Below are experts of layer 5 (counted from 0) of a mixture-of-experts language model. Rows are named router (the router's row for the expert), gate (a neuron's input weights, with its number), up (a neuron's input weights, with its number), down (a neuron's output weights, with its number) and show model dimensions 0-255. Each number is 500 + 25 x the weight over its row's rms, rounded and kept within 0 to 999. Numbers have three digits each.
After each expert's rows: a language model's description of what the expert responds to; "comes before" lists some tokens at least twice as common just after its tokens as in all text. This comes from a sample of Wikipedia text that the model never trained on. Tokens count by the router's weight.

# expert 11
router:529526512490500525510456494452495475476466514465540488519495479503478479512487481501486495505486483520485499474512522492508489553485496515546479537509488503480474537475466475504467516465485545517482489518461503480508511511522485533481552497510507484521508509543476481513518506468530489524520530430482522550479471519537566512501486471515514541506495519469487544507520491539478524533455491503525518475518424528512509518506515469500515514532497496500508512533538464451467483509521482513473461515533491513496477523510522495528472525486534530486543468464538520498533521522507550486537462525482530510505491480485493466491480502496520535461464507507523492517513452503522502496522522530478506464488498509438525474502465484473517477474455524492499516510534546455530516504503467
gate0:476498496475537447475534473533510543477505478512498508538477491516502505506506493493509515512504453486514524529526481513509525487490493496521501531505462450504527494493500505531511480523516528524473480509502528527467476476458499508474484486465576538522505463522465510496520456502500490507520490488537498497512474447476467507476487507518525462488504467502509486476537520491492530441496517535515457509495459466482469513529502556512516505526524485482498505493471509507513499516500510500493516508499515448472491518497531473529525522464447544535509494503521486477448479475506445497497501509490433536514449477487497488523514464485476497515511484487509483467518511459485535505525513502508450558482544501505521465450501494515497558500498457568482483469488519528531541509470503
up0:500528504499530503511485508514512502501527540459518549550470500552496492502501526510495495481525518541491532497484401486510503524511487474526508504494517530474527530464504486491489456502479489523474510528455502509492508492498481542486529492488521534489495556524488483519515514473459513482491477513542494541520497479542460520471475536502472474526505451540485493458537481479504549447495507535503511529500518519516518503485555505500531484522513502511496505489513493524493471522512487490489479504475492459474460473496524540463532477487483492521471500496503547485484510494500541495474488467480475538500552470491467512509488499466459546487520467523448486502531511502504501478542525527452485535474542526503466515448536517484458520509493512537506518507470487532502494531494458
down0:478535414490525497478491485509445546489518493449505477476471456508465527484519462516485503501517477522490486510500525510480424526499532515527531494482480517481501472510483521521529505507499539470524504484490495518507476514453468502515526484537505506533536506491544509544461502486512499519464493474500495565485474483510511498498539536523500495504454492512498505457516478520535524473536507527474475480437488491458497476508456501486505453534522521505472507504536521500481519537508519500473448474532464517491504528503485492501473498464467499488494505473515504491505505487515516540495465517543496496485482496497454477522472524458473482509517476527507487526476506486490493480449477528522489466495507456510472467525462429558507504509512480494514517480514494499479492458502452
Table and list separators. Pipe characters between table cells, plus colons, semicolons, hyphens and slashes used as separators in lists and tables.
comes before: " ", " \"", " —", " A", " +", " −"

# expert 5
router:497517517494494483538471516530479450492479491503499503526542513512498579504469473446488524495508492512493491509521455471511491461512525489493529486517463452538504491524543505503474501519529534462515501546531531486512522490480485495498486470505437538494523490529508517509532470519496518529531510511548516488486469500493501510515493546502503472499541460478495503478477524527524487511544476535488486472551519497497500505510523501491549548496450542486492511502480540521500520493491465550498469529473515512507517471529530484590496471496508500492489497502492508510489455517476485478465499454516500485498462556495486494554499498506520515502479534532507467508504505504485487464522491493480477523510556475496500516472442528524524455493503514457515481488463502505500489470446495
gate0:499488513540489507476509486477521485552470496478524556545530489488521537495492494469478451510461479460462491553494502520533520526514492487506493526505543484507493464484521468496533465498454546546464500498506522493494523536497535505518509497492585503486466456500550480474512534481493508497498490530497492517502523519486464521506492548488508499486464526511522499501501532478561476482502480526527534488500523505465498498511494572515530473500513448500485558513494512492539486554531474517497469492485529509509513511512538513520517520490506486512485456508479508451505503527528496512547527511498492528471518530453468466511490470523477517479535511481494519516481471524488487459490495532465547508505478507516496454523501455540513495464498472468502476479484473504527479494511481
up0:472493507508549533496531488522519537503507461486528497433474502493501486526527503479454517474508491494488501462492514457477482460525476485537514488485526505541495495498475476516471467505498521529528486497491521532542487467573550483458534569519534510506510466498472530471511519498512513482492472488514537477506509495482478467494506534492509517495510498499491524537504483516467543525483513528543506479482559524511515492506553524531519485502494527473514450548520527542523478560496512509470496489502483468467474496474493516554468481508501545526519468479525518486503462471479467492477501487523495522517543502498520506525450485537544448516507475518473491498497476506518501520498537522508491507501511513515579513452482504529496494507511494495508519503482538499486518534479520
down0:489524497449481476522489521561488496488555550475484468516494500526478520508483523514499581490514491506498515513495477533518497515484484516485445528512461504522520492535523514499473505521543498432538508487520482528487490478545528483535500493485494503492572467512491500514493488512459481479503521478479506526497497521525508515535495494494525489476461515529537495519502552537476530499532496463482510515526555508476507507482487509535545491529549492526471457519503491513490493487495490461550494497541520489479510468490496527501504512483466542473510495548479479469500492456517517475473530491490498484442502529522464556478531538495505505483510531527503524492482472476480499523452531458492466519478476498497502533480489542477462506521474487498510540519516488503518515469543478
Sentence-ending punctuation. Periods ending sentences, closing parentheses or quotes, and decimal points inside numbers in tables, such as 109.47, 2006., "Carbon Creek".
comes before: " The", " In", " He", " |", " It", "=="

# expert 13
router:494525518492495486544477516529470465490482519521493502525540512517490569511466468451503510493511501509480494516528468477492488473514527483487505485513473467530511498517542518511467511510529553466510521533524543492512526481498479481493504480508457552492536480525506515502527462521487519535535506520550525482484463481508500515519488537485494471489534449475485502472461521513525483502548465516493503459556538497506481516514501522496531546483456539490498500519492548535487515483491486551489490526472518489518500471543539478577497460498497506492480492502501499528486453513479477465472494453510493474503456552498480488564514491512524513519470522541513466494494500522476492478519496492492481518516559488483500504480455518521526458497506512480514499499468498510490491466446518
gate0:504450472506481503512523513516520508458440501495518491502515553527480533440505499511487525494544514489512556528480536543495477505475528507538479488502484471529507532520502459510503521537502468499520506479495435532531491520529481496473477475499458504538489487519504536506498519527485486460502487498505494469511477504458507495489508491480483497505519518476494485520501514516483498490514490523530496524482548508510478572531520511553507551492539546495477480521512477507519480499426515480483484452488519533492486513440487542525488533521485523526537492530537483497481509510523486474478492466503482466463541537518435526547510513515486521526513484541499504484493522543515487496502503507527521469482484520491494507477527519500449468499528500503545488509529529540486521513479546
up0:469483498491493497511510469491504528500518510550471515510510496459546478487502488485528513515478517525514513555486536511476472548496467529514514531487499529533559522529443470506492500486445510522463521456502467498533477471517503516479552487463495504455498499492473504527495521487542519507535531493540515477513519461441478441483536437506429520483487478523520501515536498492463493510470471486508496515515529542514526541523558501484508480482477513497512477488522479508535496489557495516475551521478506494481520508506512476501517463492513465503486493520486514505545535481493483509484504515474459485516470548507516506537451486528499500512490462501486484522499493484467522543507541531523503522487458461496458498486520482514514502475499496504507473473468516461490513539503488
down0:486534530524490498511488512486540539513517489502490433493515528501455445523505543487499508486502542534502504495494503488498503497497513528475477520483489480505520488499512496520526488460462507542461503502470526486554474553495453476519525496493529518538531522519467579463523473502498462506498505477505494508518530520517464514526502504497469472452496502484467526491515476535487506514480482496486468499527501502510472519472529508477492482512490486483568487474522526530582502491542483503525439510521490446490494464495477504478522500483505490484525494566500488496513532535471505497449463504475489491531491500503490463498503509528506498518534506522501500457516521531517500481484425478504483474484534538530473445477519494530519537507506508476512493481476476483452487476520519
Digits and name pieces. Number pieces inside years, scores, populations and times, such as 19|80, 29|5, 3:25, plus parts of proper names and taxonomic names.
comes before: " |", ".", ",", "–", "\n", " |\n"

# expert 1
router:513487517563488493530486469484520504466470528524475463481481522505480545515493472484502488510513535534501527507504476512501459510506485488481492485493498470537531480517509476554496529477532519492490505529497549549534455511509462509496457539502476505491507495485503540484532499542521558512529507518473527470513512462482457515507519538482475507519522459480534531591478510451549509480503493498504485482536518534514511490518483464489517524479481487488498518481483513512479501480487481545471508545461534500513517478521485463531537484528529528529487555519465524529490472480484463503466473495465474513500482529503472546493518508468526500511485474495507491517526508510535498494515472534479545435522521503493488495506458510516511505536528534519477471484478542526477497501494478
gate0:538516500506501502476488502529507459504482520533488533479505554501466499522498535469493508477481512527523517468490487500520485471493487489495495460492518492484487508498508525545517511508519480496437524506475535530505483530497586531552487482458508505483494499506461468532521517522500526469493474509434490509490487526513514498522502514484533516522499465491445480476503525483500502536492454479486503485524482516471485480466490499528467529513513482471472554490449522528490460505543510516512506475501504499511489493454456501464510526451485501508551509457466478511533518465500541502502523552474532488491501480532483529479463480481511472454486503471505477493485511483511559521542463535425500446482528479488511511475500520499494535483506503504531492491515499519518457460469493
up0:480491543474505482516506485526473511474527501495467544562509491483528537501494560513507494488496542494498515475477486490461536510462487422505484504501509445508527528514473519499524528501492507484513528501503517459533472490477485491515511534512490538478550497451480523500518492505457533483518523471524540500495504484516511483499516510493525479547518489510515458500503473491526522540511503501530496530489539493518515502499518494526476532466520495538496485494477483497497519469480509454517526523540460519497494496510504507515485526515521499456535499466470448536495516474506504471522492480515525530514467508479484505564490510488458496451507501517502531433512493495437529457523512534561501494436497531531439512509501522502486516490525498505494546506496497474545521481521458
down0:471532468516505493576508521507506524482481511513496502528466463494535492540500524539554509464518554472521532466493448518496511481479525505468535438482486454554563486528469506514515502523487534530503530514448511501514524499462523529544486498518484492505468493472478500529505507484538489493510474491517503503496507502488499490505534533502488491497515469474501486504509518516533492484496516511488511513500471512542518480472475494503453447511505502533501475515481493462515513461489501500538516490529458506529531504518479460470473507474501548447473483495479477517536493495458493532519505530559505551541499503474484490500490516486487475438488479501517528476497534482541500490520520488501467526470470489510509505529538478498547497552507534498480459518519521489511548496513520
Table cell spaces. The blank space opening a cell after a pipe or semicolon in tables and lists, usually before numbers: | 22, | 3–2, | 1985.
comes before: "20", "19", "1", "0", "2", "3"

# expert 8
router:493523517497493479541476515530470464496481512523492501531541512517487567508466465451503516496512496514480491513531466475491490473513525481485507486516466467524511500523548514516461511513535553461506522530522535492515523478492476476494501478512458552492531477529503515504532458521490519536530502521542526482485467482504502516519490543485487473484537451477484501476470521512518488502543472515496500461555539493509486514519500524496534544484456538486498499522490537530488513487488486553491489531470522496511504464542544477572499466499497499491475493507501498528485454508482479464466493460506494474505455549494480494555516496510524517514467520545516465495489501519482491480519499493489486520521568485487499508482448515523523460495501516480515505500460496511491496467449523
gate0:478508497526519507485498499449495491501491483477501546488530487474485532511519531507490486484460543427538488522515473490503468466537429540516459486502514516552445511536527499464525489497501501463501503504484513537510498524504534534465507516492503535501438528482490519513542516500532517461474511496503545513525504522528506500463486493490484496468496471483540482503503517504495501525508483479485491521497559478476484503495524498530514474536504474542474491511447517493491531485495505498546503499466513493487458508484487555471499520525538489546512499481494474452486516534479504520480492463488518489476485492444491504483516500535469518503543483524481469473437496504515523507521519499468486483481491538519493455541527480497490518514518525526445539537513501520483527493463445
up0:502503502460506501548504526519490488493521502460502566483474503488491507494507530518504498546468512517525549464528475476512468431499487514494491489527476525446497504515497521484501518509519450520500499456500510501533481559523462539471507514520497518548519485525467506478531526484542548473500547518549495512509485482490518498501525502520527470499500485504473514487470517470511537502499457514537504468530526529508526532493511520483500487474469521482496486489520516455537527508461482508480521496481489484482505519511489518486487463459506519487504482474533443519488488546537480549427504464508537522478498481478508522493493490465510496511481468499491495467527534489511515473519530470487471480522470559476488464516529486488499549557520489479512514513541516436495471507488510
down0:474551483490497507462519545524488533483594519483525458512528455484503519491509522488470502501521499513534504508504505482507490501491500531494477466489515470532508497493537504489519506419489498535473515493502475531512483541461516512543527499529513516465464516478507489529502506479508500460474526513494529494483509511502517475496477479458464493470471503498516458505517488454528509546513497485513509489453533441473486479480504496555520508520467519551460499463467468493500481524515518547552495535517485504512475491516471541504500467513505498552486452441500514431515512491532465489530487474509493463494488526488515502518495543535507506504518516469536523494514526463491515502523477498528484475481485495517504507468490455473498496475541499503504479485538493499503525490534541
Table row ends, newlines. Line breaks and row-ending pipes in tables, lists and LaTeX, closing parentheses, and number pieces finishing year ranges like 1982–1985.
comes before: "|", "-", " |", "–", ";", " |\n"

# expert 2
router:524521480516474482521505525529483559462539534456463519455491488515510486520480510521492514507498478525510512515472489475477507475480506504549518458544544500528486487516510559494490503513483483539511480480501478520463508486518490507495526505515478479473455448509512515528502487507507486516468513495496513482499536481481470523479531510523493485500494541524462476506554537490498471495506533489510537507492508483543500497501493503465455497461506459484523489483493503504511478512488470472497549520545484473487522538520474520503476481541498488465446541513514508506490448471478503518475520500490523533485534472502554474491521460451510561440494489545526500476567520509499498518506467502496482515510506459527491515507522502478500555451485490466545494527527440489473503517520497
gate0:514497523526476485483516482482513532493500508494465476430493476514486517448485513528490494538500455499487469542508525543515482488474509488537543511502522521519464482513490564496556533499503480516473494499480534511501505477509519494520509497510451528473483546482515529473466503520466532471432535505503526521468513489469487495529518490473476497444466483500509504520500511510476465492503505517516514521520429508473524475499539509513491507460471483507503549490491528528503469519496544473497477503512481525486493518517485512531464518505545514475502496441493508497453528518443490461508515477511492456522494490476494525492529524542440504480503500509493465494515552489475476481514520506487483501540513445523489483533510455522515464524513528500539486506535447510463506492504515
up0:505520487497518482462446478498483517476458457538474521522488456527481489471470498511494497496446490505557502506535525462492534503481441457505495493428478522483452509506489476486542501511498490526500530470495470540483501519502497485515510521458505465530503492442474528476525499480510504463527505481513516453487492505523500482525495517541478520489511521511500503461478488494485520465458461494460506490518530455515498496522539531477495551565506507489508513483494516488497474465566476480470502465460548489483505454511497490523492551487456475542481527490504540508497528455497497459548478529486483499534490527470486523500478492489546485506465478490506545499474476473483488506499487509480477504471509524525502513497488477461505509468525508478471522494497524495524480539509499
down0:508505480533509512511558489535469517524522507515496502542489543529531516504510513527517467490558514520472509496541469520522523506539545456461557516519533503494502537526531506529490498495486467527494507524501485466505470544519524483472469482456494508496464469510488486508498513498491561543498517464506515501482465491473479491519488495514502479470574470480481490519511498486502511478474455516544508524482499515511500439484474508513476470458556462460518509511534487522539493537545527462547490482492465469488513512482500470521534505497508530485460547507510486510492538509536529492484485474505512469458528502509540474505514487435515498508514542464532522485486487490550494488483507518513506500495490513522508475538476525508487500517508492475514519471491489535468443492493509
Infobox and list fields. Field labels and values in infoboxes, taxoboxes and tables after line breaks or dashes, such as Born, Coordinates, Clade, Label, and coordinate symbols.
comes before: ":", "\n", "-", " by", ")\n", ")"